config.toml
n_layer = 11
d_expert = 96
balance_loss = 0.00778
router_z_loss = 0.0001
norm = "rmsnorm"
tie_embeddings = false
lr = 0.0018
seq_len = 256
dataset = "wikipedia_en"
Below are experts of layer 8 (counted from 0) of a mixture-of-experts language model. Rows are named router (the router's row for the expert), gate (a neuron's input weights, with its number), up (a neuron's input weights, with its number) and show model dimensions 0-255. Each number is 200 + 30 x the weight over its row's rms, rounded and kept within 0 to 999.
Before each expert's rows: a language model's description of what the expert responds to; "comes after" lists some tokens at least twice as common just before its tokens as in all text. This comes from a sample of Wikipedia text that the model never trained on. Tokens count by the router's weight.

# expert 7
Description: Sports scores, clock times. Digits, colons and dashes in sports results, schedules and times, plus scoring words like touchdown, scored, -yard, assists.
comes after: " ", "–", "1", "2", "3", "4"
router,208,177,228,183,207,249,175,195,167,176,190,208,194,215,190,260,211,262,221,207,187,221,184,238,186,215,196,180,173,192,201,139,120,226,194,160,252,221,191,209,223,214,167,172,234,222,210,195,206,142,230,215,158,183,199,242,207,246,247,233,163,167,211,158,260,243,186,197,221,176,198,234,201,231,158,206,224,230,177,233,199,197,230,200,237,207,178,224,190,193,152,197,238,183,185,211,206,198,229,183,165,153,223,248,180,206,262,141,137,218,199,171,172,175,214,233,210,239,185,213,184,227,182,213,127,174,202,228,215,230,215,231,162,235,151,220,248,178,220,210,193,163,188,184,196,245,194,166,229,193,231,221,173,215,152,182,216,221,205,171,250,203,212,176,179,212,165,212,245,181,264,214,187,226,144,258,218,196,238,175,189,224,181,190,166,168,171,173,240,237,187,162,187,269,191,183,169,202,222,223,168,191,215,182,172,173,237,196,185,183,225,187,184,169,215,253,244,179,219,179,148,154,169,165,193,241,233,185,168,182,220,217,179,176,188,161,236,149,175,148,131,202,219,213,163,243,219,277,264,210,187,219,176,212,204,224
gate0,182,189,182,176,215,243,198,211,138,275,173,187,192,202,185,186,212,178,172,231,198,151,155,227,189,172,177,200,150,193,217,195,245,166,215,204,213,205,153,154,182,227,204,193,160,227,262,203,233,246,202,168,146,158,215,202,224,245,206,172,189,191,231,265,181,215,185,182,171,212,180,231,237,184,214,218,221,147,241,212,229,199,198,179,181,199,193,145,242,191,204,220,195,136,228,193,193,234,203,189,209,187,181,192,169,239,218,209,241,147,215,216,194,246,162,221,242,156,240,194,165,209,244,194,187,156,195,207,153,145,198,161,234,183,239,164,164,213,212,271,202,195,176,236,171,183,156,200,155,239,207,188,160,225,193,193,193,236,152,192,191,202,195,147,217,218,164,228,205,191,247,196,231,201,184,183,203,180,198,263,188,181,213,263,196,175,204,184,168,206,208,244,236,179,154,223,194,223,147,186,130,205,197,225,208,232,179,187,237,219,204,218,198,160,260,178,233,172,175,211,178,238,179,134,152,236,196,212,210,271,184,199,250,229,241,170,199,182,152,180,212,164,202,241,208,258,221,241,227,197,180,195,112,214,221,212
up0,201,217,217,187,246,224,210,162,204,180,183,246,162,218,215,185,187,200,238,186,174,206,218,178,179,167,183,207,245,234,173,209,213,217,238,193,173,213,142,206,181,233,214,202,185,179,169,175,212,226,196,183,214,123,234,289,235,211,234,186,234,183,207,270,212,234,228,221,214,216,234,234,231,193,257,198,189,239,205,211,178,149,191,163,182,150,210,156,260,152,203,231,156,187,199,147,195,227,186,147,208,204,233,218,178,153,184,205,205,185,243,179,195,172,170,161,198,118,222,281,233,209,191,163,165,220,214,183,175,150,126,175,180,214,213,213,165,246,177,206,191,211,206,137,182,235,148,162,212,251,222,207,228,211,188,219,167,228,130,202,164,257,210,180,248,201,160,218,165,243,237,245,161,156,164,234,202,238,177,225,216,251,163,204,214,204,184,160,199,152,182,261,210,238,153,193,192,187,214,170,187,113,167,231,212,154,211,227,253,171,207,186,199,237,212,176,182,194,224,209,182,219,183,183,180,211,192,178,175,217,209,217,199,158,222,209,182,164,190,194,189,210,228,214,176,213,181,215,191,198,190,186,208,187,242,199
gate1,175,147,199,176,222,165,186,214,130,218,242,170,188,184,199,233,181,260,202,246,246,283,207,233,162,229,201,225,184,206,183,221,227,217,184,196,192,249,164,200,188,176,196,208,171,212,147,117,192,246,202,197,170,162,202,165,224,207,218,165,159,216,240,172,186,223,207,200,185,184,244,244,183,186,251,215,192,233,189,261,217,244,130,254,183,241,175,168,167,188,212,201,204,226,166,158,199,198,219,165,222,218,176,219,166,192,218,236,189,163,234,189,254,175,187,236,249,181,201,185,175,203,183,220,189,218,270,175,174,202,210,214,241,149,226,182,261,223,182,230,207,225,175,164,235,169,211,221,193,200,211,162,214,181,233,240,194,196,208,177,236,202,220,215,251,218,187,214,188,195,193,217,175,246,174,213,239,251,221,191,162,165,142,184,202,208,205,231,172,199,175,157,170,223,207,186,219,195,246,218,164,188,175,163,231,165,229,161,187,147,215,231,206,252,212,233,167,213,235,220,213,178,151,268,171,172,224,208,245,199,192,196,167,212,169,216,253,221,210,209,217,215,195,216,170,101,179,196,202,168,230,196,208,229,126,229
up1,189,218,214,181,182,204,198,173,175,153,230,222,150,162,193,249,217,189,214,150,217,226,167,199,233,143,222,171,269,231,213,224,186,137,169,199,209,200,177,205,241,240,210,205,188,145,216,214,281,252,208,190,190,192,192,190,156,139,166,195,216,212,194,168,219,228,203,249,197,155,230,196,209,140,139,235,201,179,243,229,184,175,212,157,236,212,181,188,164,206,223,157,171,224,228,175,222,134,234,202,205,241,220,204,196,241,213,171,231,195,244,185,195,172,198,254,178,168,257,208,136,211,202,195,246,177,224,231,229,195,206,213,202,222,168,205,203,178,296,209,214,178,192,261,217,163,158,227,171,220,181,169,156,211,283,227,187,214,165,209,140,228,193,201,218,209,196,217,160,224,188,221,186,233,158,216,264,188,211,220,189,215,202,237,191,187,244,218,157,193,265,201,221,200,184,214,177,194,193,212,184,202,243,223,217,202,209,233,243,198,165,214,215,237,150,250,194,190,221,217,208,187,166,226,262,232,265,228,233,240,242,189,210,190,152,170,204,163,202,253,186,198,180,193,176,191,226,186,228,218,258,201,181,211,183,182
gate2,157,228,237,201,172,224,219,164,161,176,197,189,200,174,180,246,184,213,204,194,203,219,270,250,151,265,204,218,196,171,239,160,213,222,236,133,181,212,198,153,240,195,166,160,185,204,169,183,194,195,225,198,219,211,192,174,212,246,216,171,252,190,238,147,207,186,227,187,183,188,181,204,190,219,169,179,227,222,227,220,156,257,143,183,212,207,75,201,193,211,154,201,182,192,182,158,172,216,186,180,196,216,197,206,196,204,172,254,185,209,200,201,189,244,219,202,212,207,221,182,165,179,189,231,183,241,225,197,168,188,201,210,208,206,160,214,217,174,215,220,197,187,198,150,257,187,159,202,205,170,200,165,173,180,208,180,153,197,244,164,195,168,209,166,201,208,212,240,148,184,255,200,221,228,192,190,238,203,195,216,197,220,169,256,212,185,256,210,182,190,191,204,221,193,211,207,188,248,219,228,237,217,180,107,162,201,201,182,159,190,161,172,221,193,224,159,180,220,274,186,159,197,211,198,198,255,258,199,228,218,212,188,207,210,217,253,167,132,223,228,208,215,171,252,153,137,183,181,176,214,191,218,123,222,272,265
up2,174,247,175,211,139,184,222,192,212,169,262,206,195,243,213,226,193,175,228,182,205,167,199,161,182,194,167,224,179,199,194,206,243,198,208,195,234,153,179,203,198,247,200,233,190,165,193,254,248,170,196,131,168,226,260,193,191,192,203,182,245,202,247,181,165,182,197,208,181,197,229,196,214,227,200,184,224,240,200,219,188,203,245,221,191,172,195,198,222,231,137,206,210,210,221,204,214,189,170,244,215,257,246,218,163,195,237,167,160,214,198,179,193,152,157,207,178,262,197,204,246,204,264,195,177,186,228,207,199,213,175,201,227,215,168,227,258,192,162,244,154,193,180,229,181,199,182,202,151,224,184,163,173,193,201,166,258,207,158,233,156,167,208,210,229,199,210,193,237,227,238,169,156,271,238,205,214,140,213,241,219,178,216,203,192,207,213,240,207,194,216,194,179,242,192,202,217,150,166,214,240,112,189,217,224,165,174,161,243,216,198,237,262,127,172,227,206,167,181,220,248,198,157,158,144,226,207,175,178,240,228,173,151,193,194,242,219,229,178,220,242,208,203,167,180,183,237,262,245,164,165,155,208,188,203,257
gate3,195,163,174,179,195,267,183,174,174,218,227,181,240,159,165,148,207,185,192,199,127,175,212,226,214,237,210,157,152,163,164,179,227,159,205,198,208,222,207,181,176,225,237,156,211,262,254,225,180,183,203,183,194,207,198,247,237,208,181,140,183,211,224,129,213,184,272,216,216,209,182,219,209,201,148,161,196,226,231,246,199,209,186,177,187,204,225,233,221,203,175,197,193,177,177,202,193,196,213,235,191,225,245,201,174,232,204,178,231,214,210,214,197,204,141,193,225,201,210,211,212,194,182,233,221,245,231,169,232,225,221,281,142,167,244,212,234,200,198,182,227,219,170,150,182,220,213,201,225,153,180,216,238,119,146,208,224,189,238,159,205,177,214,216,245,229,195,217,257,202,172,206,161,188,202,223,142,229,176,176,239,178,190,140,227,235,230,220,207,183,161,182,175,255,214,196,187,274,257,196,153,175,223,192,239,257,208,202,163,155,214,158,223,203,228,233,217,204,175,213,167,242,220,155,156,170,211,201,149,209,215,224,203,205,179,216,182,251,209,200,182,153,200,182,150,127,243,179,209,169,207,191,164,177,190,215
up3,224,181,222,169,235,184,252,197,232,214,193,227,141,198,220,227,185,188,154,150,282,228,208,197,194,194,159,221,146,225,167,179,164,183,204,228,219,258,165,155,209,228,172,169,160,190,176,175,256,179,234,155,182,214,196,222,219,223,239,200,213,174,264,234,224,187,208,183,183,215,198,208,150,221,187,248,189,162,225,198,214,214,172,191,153,173,186,149,185,183,202,224,162,220,208,201,136,204,201,161,240,244,192,186,216,156,186,201,234,167,226,172,185,202,156,209,214,189,165,158,221,237,193,218,260,205,184,217,176,166,137,189,239,221,212,250,221,225,200,156,147,152,183,163,175,187,191,207,232,209,218,196,207,198,179,179,190,160,191,160,233,272,225,183,250,238,240,192,171,196,183,255,166,231,161,225,184,241,201,220,187,121,195,145,199,233,185,255,189,227,232,176,151,154,219,159,189,170,212,242,191,201,217,227,224,204,239,226,160,201,224,217,261,218,212,218,179,193,245,218,232,163,176,184,163,209,180,187,240,224,161,190,184,241,199,129,193,221,203,204,230,208,154,167,204,252,163,197,182,173,193,231,187,187,252,190
gate4,205,171,180,196,203,169,188,220,194,184,203,145,216,218,182,207,175,204,218,224,199,193,241,184,187,216,187,227,156,169,225,177,167,223,189,214,175,192,154,172,188,214,216,169,209,226,208,203,184,169,220,182,222,195,260,197,173,248,218,188,172,196,162,201,192,201,140,237,205,195,204,173,213,179,238,210,174,223,201,152,180,193,184,214,219,197,187,199,219,234,180,185,143,166,223,166,199,178,189,238,133,160,181,277,160,272,218,200,178,249,187,215,214,188,174,164,208,232,214,249,215,229,175,171,178,172,241,175,222,221,194,252,218,210,207,183,188,226,154,179,196,215,226,172,233,221,233,165,205,174,197,244,227,152,133,174,170,237,229,191,244,195,196,261,142,246,246,196,218,216,228,250,188,215,201,257,213,189,206,175,257,135,238,216,209,176,194,174,254,253,217,204,187,215,250,176,220,195,232,185,162,146,214,210,191,206,197,237,248,176,203,176,196,178,232,169,181,181,192,197,207,191,110,156,187,212,195,156,197,208,214,219,169,146,267,251,247,163,165,214,148,210,148,201,200,230,189,236,194,125,146,225,204,188,205,283
up4,241,191,187,188,156,223,229,214,234,194,255,184,238,234,224,200,167,208,250,190,164,158,202,205,207,172,196,224,238,152,134,236,199,198,175,186,189,232,228,239,183,206,191,223,218,150,210,206,184,212,193,199,225,202,187,223,194,229,214,226,183,252,181,209,240,185,174,204,168,217,221,194,251,203,193,284,189,285,168,194,163,152,226,233,255,196,215,174,196,168,222,215,204,195,171,202,207,235,234,235,186,218,272,220,168,212,279,220,178,219,114,165,229,211,177,192,173,242,183,249,182,211,256,177,201,224,236,241,220,142,194,201,164,227,201,188,180,271,210,156,237,177,234,168,218,165,184,161,220,232,185,181,164,184,184,229,210,160,173,191,198,230,200,211,208,260,191,172,187,208,269,259,202,163,270,184,204,226,238,193,216,192,215,191,198,216,149,249,241,185,214,217,243,209,206,212,179,219,200,176,181,202,176,242,176,178,192,210,149,218,215,206,209,155,250,177,251,182,220,170,181,232,187,218,251,196,192,178,177,221,220,201,140,258,241,200,261,213,165,198,181,170,212,140,171,197,200,194,222,189,183,192,175,193,160,212
gate5,245,198,184,192,181,213,174,204,192,184,257,239,219,226,222,234,201,148,201,139,272,159,233,174,198,228,197,202,202,168,181,144,185,201,157,189,218,163,169,226,206,214,198,206,208,238,181,267,232,136,174,197,183,231,245,232,178,180,203,240,166,185,223,178,216,204,159,185,183,246,186,202,235,201,196,203,247,239,158,235,201,226,199,198,191,201,130,228,218,207,225,232,179,159,222,240,156,133,164,222,194,194,224,266,256,189,167,184,193,162,201,239,183,220,183,193,207,211,178,209,219,215,234,226,177,193,174,246,206,196,192,244,208,254,245,188,180,183,224,155,188,184,193,214,155,213,232,241,246,163,212,210,194,148,201,230,174,197,219,196,244,205,193,221,220,223,241,213,236,224,221,202,166,205,160,223,193,203,280,182,179,166,235,143,204,214,171,232,252,224,187,168,154,247,240,185,144,190,215,168,255,207,196,220,157,154,188,238,212,190,258,221,222,241,171,197,173,242,195,201,222,199,227,152,193,139,256,201,173,170,189,191,165,125,157,149,195,193,199,143,204,200,212,209,174,193,165,229,226,202,183,197,238,233,210,217
up5,203,191,189,241,147,185,224,197,141,180,214,122,182,173,139,172,195,200,225,225,172,179,214,215,198,152,195,230,136,211,210,198,191,195,234,173,200,177,242,220,227,160,170,211,228,229,219,181,216,196,162,206,168,218,206,206,272,184,126,189,248,216,184,227,201,126,224,228,201,207,279,200,218,201,193,202,185,187,258,235,181,149,190,231,259,229,226,162,164,216,221,207,233,223,167,188,259,189,255,210,198,198,176,175,178,232,245,197,182,254,208,177,193,217,254,207,210,239,240,182,176,148,210,222,169,207,212,187,170,198,206,178,264,171,198,183,216,185,190,172,234,238,229,194,229,129,136,167,182,241,248,197,175,207,201,134,212,194,182,233,166,183,210,190,221,213,155,184,210,200,152,201,199,214,218,163,242,202,142,186,244,198,154,179,183,194,211,209,212,222,226,146,170,163,193,232,231,246,155,172,175,206,210,169,226,182,182,187,204,225,167,204,173,146,247,169,152,201,195,200,175,283,174,214,195,193,226,200,232,222,189,209,244,245,235,242,205,185,189,199,212,227,201,215,238,174,228,237,196,185,187,225,220,183,248,158
gate6,173,187,254,199,242,241,243,152,161,198,227,168,206,188,224,205,189,175,220,200,190,176,181,267,185,251,188,226,188,241,188,189,239,128,186,234,222,227,137,196,201,257,155,200,144,237,197,219,179,225,232,221,176,249,175,197,172,198,197,209,227,222,225,170,133,188,258,192,182,252,174,250,166,194,211,259,153,164,186,260,164,191,194,251,181,218,243,186,248,197,193,182,281,162,170,233,199,195,207,208,216,216,155,214,200,141,194,215,173,207,208,215,201,255,187,197,226,217,220,182,181,217,202,177,234,198,250,256,226,194,236,204,222,223,155,164,202,213,196,183,227,242,227,168,147,229,201,195,177,215,184,199,260,205,235,209,190,225,194,239,181,201,193,159,207,169,184,196,165,148,160,183,231,240,169,243,198,198,249,172,190,230,216,163,199,234,240,159,181,237,176,202,268,202,173,175,199,242,200,150,195,218,205,186,170,217,232,194,191,225,274,237,237,220,167,211,236,234,170,163,203,200,190,208,216,190,179,249,195,187,249,229,165,272,156,183,211,209,174,233,176,212,178,192,185,152,232,222,203,207,202,203,206,212,221,162
up6,255,222,178,193,208,167,219,234,205,169,201,206,254,192,209,147,181,207,231,212,182,191,160,192,160,152,161,157,223,151,188,152,184,247,271,168,145,208,253,183,186,150,229,209,202,203,206,240,199,219,189,197,248,174,168,190,232,169,214,146,167,236,216,195,264,198,164,213,201,200,237,152,272,265,126,154,220,180,178,185,188,198,236,156,208,161,176,197,185,161,151,182,157,199,183,182,238,231,189,201,239,237,241,181,221,258,254,168,210,185,142,181,209,180,189,199,168,177,236,232,226,240,206,195,190,193,187,150,171,182,226,195,202,198,200,232,237,201,185,257,189,202,184,200,189,161,233,182,225,204,239,207,170,178,212,171,216,144,188,189,202,220,201,241,237,209,224,206,198,218,258,178,225,194,251,191,207,236,166,224,227,203,150,164,248,207,156,264,204,191,242,273,198,208,191,173,193,191,185,189,224,133,195,236,196,194,147,185,168,223,213,200,209,160,195,228,193,164,211,231,184,239,211,179,212,167,223,185,208,243,159,169,262,208,197,246,200,206,222,215,186,195,253,163,251,220,175,222,223,194,190,171,205,243,208,200
gate7,178,171,193,209,188,246,232,216,162,168,195,190,203,221,181,226,188,170,148,181,101,213,204,164,216,231,196,177,211,197,256,181,200,175,188,197,216,170,148,179,211,236,211,206,189,240,180,175,209,170,161,218,188,143,214,247,214,221,179,259,218,208,194,183,203,202,212,167,185,224,256,167,206,250,213,191,212,194,194,239,228,187,217,222,201,237,210,231,187,202,208,148,195,252,209,171,161,243,209,223,226,185,152,187,254,214,152,203,216,227,197,236,215,175,249,179,181,198,252,227,249,185,245,231,196,240,189,169,185,180,210,259,194,206,233,241,182,177,207,169,177,166,190,156,173,149,174,169,210,206,170,251,280,227,229,210,232,260,216,208,162,221,220,187,259,196,246,196,210,174,214,247,198,170,169,233,231,233,194,182,200,191,203,237,199,114,208,229,223,178,155,226,242,177,187,156,241,221,159,209,167,131,200,170,159,195,171,235,195,232,231,231,216,215,204,217,213,200,137,215,194,212,176,233,229,229,191,242,187,181,166,111,212,162,172,185,129,151,238,199,225,198,204,234,201,231,220,189,202,188,162,173,203,169,207,223
up7,156,189,233,205,140,227,158,252,183,174,227,217,220,180,229,226,180,239,159,217,123,212,271,229,191,215,153,196,225,188,247,188,169,158,177,170,198,184,204,154,248,223,211,206,217,253,211,260,226,179,149,210,184,234,165,221,211,289,207,196,207,204,164,139,184,178,245,222,166,202,151,170,164,238,205,202,220,237,213,205,216,179,260,239,193,229,208,195,219,160,181,219,179,177,213,232,232,218,232,187,253,160,141,199,211,197,215,174,174,224,213,160,177,241,270,210,228,198,247,239,186,216,177,223,160,201,199,194,248,242,225,200,131,246,212,172,234,177,241,216,216,166,175,181,203,220,203,143,200,168,207,234,190,220,184,175,208,183,245,222,228,204,170,242,243,153,182,178,144,229,251,187,206,213,243,205,260,257,181,193,177,207,212,236,210,196,237,224,241,240,156,226,196,193,161,196,194,262,227,228,244,165,206,168,175,218,169,215,182,188,173,190,152,181,193,223,194,196,193,203,209,188,230,181,246,176,185,255,197,232,170,177,244,184,226,209,209,166,162,229,215,204,216,203,223,223,194,196,206,218,203,186,184,240,192,161
gate8,233,160,151,232,185,228,195,184,227,142,221,153,227,201,171,187,182,201,197,214,182,156,226,234,165,216,200,206,157,189,254,203,227,214,240,148,247,196,183,203,203,195,188,186,198,245,245,207,180,185,169,194,168,192,207,239,176,259,245,193,241,224,199,161,199,279,225,207,203,190,191,186,206,206,260,210,204,236,199,214,232,180,209,256,122,184,200,229,165,224,190,161,194,174,182,146,203,152,188,189,200,217,220,171,214,262,213,268,177,236,198,242,194,233,217,187,174,205,185,165,230,193,156,202,195,185,178,170,236,185,220,204,183,190,237,197,208,209,169,207,216,257,229,204,171,226,242,168,184,176,171,207,175,197,171,230,204,110,182,187,238,213,182,239,169,229,202,168,192,256,202,202,168,190,195,213,172,212,211,186,231,212,145,227,234,253,236,233,143,196,199,225,186,222,208,232,188,212,193,132,207,243,186,222,178,170,216,171,233,197,234,232,179,234,230,206,152,232,174,175,191,179,165,222,181,261,170,151,151,200,145,229,222,148,210,207,250,173,219,166,198,199,227,238,183,301,229,225,207,190,173,215,214,190,176,272
up8,172,184,162,212,191,174,172,237,194,202,207,208,227,150,211,188,186,141,212,177,190,189,215,225,167,223,170,181,190,224,211,165,189,217,211,259,169,206,227,218,154,195,193,183,208,145,194,178,204,229,232,258,194,185,173,170,234,184,143,195,212,229,147,288,190,211,154,161,195,239,208,217,190,246,229,249,264,168,221,188,199,223,135,251,206,181,235,160,199,187,190,201,240,202,231,222,254,213,224,168,149,186,159,275,148,197,160,240,238,253,221,189,179,187,204,226,166,196,212,192,187,215,167,216,152,173,180,128,202,243,147,135,191,198,199,147,218,211,181,178,234,150,178,202,214,189,231,180,157,168,174,205,152,185,168,155,172,259,217,254,205,194,186,178,194,191,190,180,162,195,170,193,220,190,212,198,216,219,245,232,199,161,226,227,230,186,212,204,186,222,198,175,140,225,206,188,213,175,200,183,167,203,250,165,163,204,220,231,207,287,224,180,156,198,216,157,203,231,228,259,167,253,145,200,186,186,176,160,209,197,222,207,201,192,198,181,196,225,177,224,216,193,179,168,220,247,171,179,182,178,158,261,193,184,223,159
gate9,175,176,219,203,200,219,228,177,193,209,247,173,201,163,195,206,162,244,180,186,241,187,151,170,211,222,154,168,272,220,180,161,205,210,211,204,283,233,167,243,258,264,223,221,178,233,156,179,167,157,198,183,185,230,226,195,194,167,280,195,135,173,185,255,207,190,270,182,225,206,238,206,189,208,174,176,176,252,214,232,220,165,194,192,208,184,191,212,198,243,180,192,223,200,196,194,233,152,174,194,217,125,185,190,212,273,192,138,147,183,178,214,162,214,177,204,235,228,207,181,269,211,258,217,171,216,192,249,211,213,160,151,217,211,227,188,215,204,204,162,229,185,203,247,204,201,245,194,233,158,171,187,213,218,178,208,204,279,213,235,214,229,225,236,128,171,179,240,218,157,223,190,171,217,150,199,160,174,261,214,175,199,207,229,179,192,147,195,161,173,222,267,192,187,168,185,212,191,188,199,225,153,148,206,179,200,222,198,192,227,183,177,182,162,217,198,215,193,242,209,195,229,179,213,193,203,172,156,173,195,193,181,168,224,217,228,186,194,203,212,176,177,147,180,220,231,217,207,244,219,223,203,174,171,246,254
up9,193,221,139,212,85,235,174,202,181,180,180,229,204,220,154,183,186,180,192,198,205,227,184,205,192,169,189,246,179,161,200,191,242,170,214,208,248,151,215,241,199,194,163,228,208,201,218,149,214,185,217,211,185,145,183,214,174,185,166,209,189,185,219,221,209,235,149,208,202,222,236,179,173,247,217,180,182,130,166,168,186,198,166,194,183,176,183,230,193,226,206,221,232,221,195,198,196,214,225,198,224,151,223,236,160,170,138,207,235,142,178,234,213,190,139,167,187,222,261,231,199,228,228,237,185,191,209,202,163,243,198,208,241,202,194,214,228,215,231,183,222,193,192,212,161,190,194,174,248,178,213,231,230,255,168,189,153,193,238,208,163,217,195,130,195,227,171,186,168,184,259,225,201,223,163,178,201,188,198,206,193,147,156,164,197,225,146,202,163,251,236,144,212,216,186,224,226,213,220,245,183,152,175,177,177,225,169,175,206,210,124,160,198,183,193,211,242,239,166,195,213,185,212,193,200,194,205,207,252,211,202,168,160,205,173,121,230,281,213,236,244,214,171,196,157,163,193,176,248,251,230,228,190,263,180,207
gate10,155,201,238,233,187,205,207,222,187,212,191,159,148,179,163,270,176,208,223,164,151,190,255,195,182,236,189,168,168,167,194,216,222,172,155,148,211,226,144,182,216,211,229,244,200,179,199,180,229,223,205,147,204,249,233,247,186,204,122,162,177,195,211,161,232,201,179,215,214,199,217,152,205,184,192,131,205,180,209,221,176,199,172,192,190,223,249,255,164,181,256,186,246,216,217,154,216,217,228,227,170,177,213,202,163,185,261,163,200,274,213,189,192,234,179,169,182,196,229,181,187,249,203,184,194,181,224,198,229,189,208,201,203,220,197,265,213,134,248,178,208,216,203,208,188,226,221,264,184,160,185,202,196,197,162,149,215,235,177,196,176,225,169,142,200,219,231,236,171,202,217,262,209,178,205,168,213,224,153,196,176,209,211,157,170,185,194,224,223,240,143,244,246,220,190,183,191,226,226,242,192,220,174,233,191,194,184,164,209,179,213,174,185,198,194,237,207,164,189,178,126,252,179,175,170,233,213,165,178,214,190,190,185,175,305,212,140,155,219,182,190,187,218,130,160,186,234,205,182,203,233,208,203,224,224,203
up10,183,132,277,231,205,235,208,197,243,199,194,198,146,155,227,250,181,211,192,202,203,157,229,219,209,152,185,193,194,186,232,194,225,170,170,203,192,229,184,205,135,253,230,173,219,213,219,154,242,189,214,164,214,159,197,165,222,250,133,238,168,185,232,223,204,234,193,198,180,151,172,185,200,195,219,162,239,217,203,194,180,180,151,185,200,182,247,193,196,215,186,182,254,179,207,222,215,186,239,198,182,175,185,236,171,168,257,233,223,207,183,234,199,203,230,166,169,172,190,199,172,216,239,196,164,153,185,185,207,218,172,160,194,198,180,205,196,153,201,182,207,210,195,187,225,222,224,168,175,179,212,203,176,198,199,207,166,218,198,236,216,184,215,167,212,251,133,198,166,215,178,259,244,153,176,201,231,185,179,173,134,243,206,169,160,141,200,193,227,217,208,182,248,215,248,165,205,239,216,195,111,214,184,195,229,183,170,202,236,195,193,160,219,201,187,169,209,205,147,169,157,246,169,194,149,213,184,184,133,185,269,197,204,204,219,218,126,149,174,176,141,220,219,179,202,138,250,210,249,188,224,179,235,258,187,170
gate11,170,161,226,242,227,187,218,224,208,207,159,235,208,177,202,159,182,212,244,215,183,185,266,207,166,171,181,229,201,214,240,121,212,210,218,225,247,206,179,190,171,196,192,155,207,209,206,166,240,191,166,182,175,222,225,226,186,164,209,169,200,186,196,181,202,271,206,248,168,210,197,233,268,197,191,166,145,202,195,175,178,194,213,230,199,176,204,200,160,166,159,199,183,197,211,206,136,168,221,215,226,161,205,180,170,221,195,227,196,204,208,189,175,176,221,159,230,240,201,224,151,257,189,240,206,236,184,181,192,196,204,205,164,214,221,223,223,165,208,249,232,234,139,173,215,222,204,165,252,204,218,237,181,183,216,225,246,211,196,253,227,231,195,222,200,246,169,247,196,210,214,202,146,106,229,229,138,237,216,176,145,245,196,173,207,249,219,218,183,259,190,199,227,166,240,182,225,219,214,273,139,209,186,180,189,206,168,166,211,180,213,187,188,197,233,246,193,172,176,206,192,147,198,209,190,183,219,208,152,192,218,205,173,155,224,187,219,243,238,131,137,187,163,251,236,227,239,168,176,165,243,252,172,152,216,208
up11,185,204,185,159,173,181,246,232,220,211,182,241,177,218,189,244,260,205,188,221,230,150,193,191,218,258,144,251,221,219,223,179,210,263,212,201,219,227,182,181,197,199,258,152,248,189,207,227,214,193,235,124,207,225,208,236,181,190,248,228,235,208,219,230,174,231,196,171,213,197,229,211,185,218,194,214,200,228,191,215,214,238,176,222,180,243,173,201,231,161,210,213,162,168,191,169,190,204,247,195,160,231,203,286,238,145,202,222,179,206,166,236,150,162,205,227,218,190,202,206,227,146,221,165,262,179,143,185,180,181,252,216,194,220,219,204,205,169,190,238,233,198,180,215,239,262,255,207,179,170,209,166,169,174,253,191,225,203,256,175,256,233,190,217,188,167,152,203,170,205,142,189,198,248,215,216,158,228,187,180,163,196,157,203,190,219,202,240,168,236,241,154,143,169,226,204,201,200,191,211,207,200,236,156,213,195,214,208,212,214,239,208,170,219,184,167,204,265,233,165,153,187,170,219,144,281,247,179,196,161,160,162,138,202,206,199,222,214,174,187,234,195,181,237,244,200,174,205,198,199,225,199,205,175,248,202
gate12,197,206,170,201,179,249,240,214,211,175,256,192,196,219,186,238,197,221,180,186,219,189,198,191,230,216,172,251,173,221,202,199,201,199,169,214,221,207,166,202,201,186,167,206,187,182,246,191,193,202,244,217,197,182,205,159,239,259,197,208,214,178,212,239,197,130,162,181,239,175,190,207,188,216,212,233,183,218,204,160,203,291,148,171,171,185,174,166,253,231,215,237,164,236,179,215,243,193,189,178,160,200,218,168,150,200,190,204,184,187,193,227,211,203,215,235,191,198,186,212,249,201,261,193,159,230,197,232,183,195,230,179,237,232,203,193,187,216,201,274,215,169,191,187,203,258,166,167,194,196,210,220,175,218,136,223,168,243,196,223,139,150,189,190,177,226,164,242,221,173,230,198,205,218,208,227,260,204,198,191,219,152,233,222,163,144,188,225,241,225,158,232,123,206,206,194,184,239,223,183,183,124,266,155,168,190,201,244,191,209,207,218,188,126,270,220,207,229,202,196,229,197,201,198,224,251,172,191,198,194,201,196,174,265,248,224,253,187,135,188,236,206,149,255,215,237,211,196,293,207,219,235,217,201,223,216
up12,159,204,221,196,179,155,238,216,158,244,176,224,189,161,231,230,167,158,179,231,205,198,184,224,149,206,229,195,241,196,239,256,185,207,240,267,209,167,236,218,266,218,227,201,217,189,178,166,222,196,213,234,211,171,245,258,145,197,180,200,205,177,251,190,207,237,200,207,189,211,254,149,208,188,216,195,213,216,169,251,166,167,219,203,228,182,189,214,179,188,198,121,219,173,217,219,183,191,175,220,247,233,215,226,241,208,202,219,224,230,233,182,230,159,197,229,230,202,214,157,211,162,189,200,238,199,166,252,151,153,245,206,178,170,194,161,179,214,183,185,212,157,177,215,183,181,164,172,235,155,175,191,202,186,192,206,188,187,227,145,198,191,195,152,239,230,274,214,220,223,106,203,144,156,212,157,170,243,175,243,161,269,152,156,190,215,205,233,183,194,188,234,203,216,220,150,196,165,199,205,195,204,152,191,238,195,196,199,180,254,196,196,224,197,132,168,235,204,215,204,216,125,151,209,231,194,241,228,201,243,239,215,219,189,206,167,200,199,232,177,179,196,202,182,205,202,214,218,138,232,166,223,258,236,196,188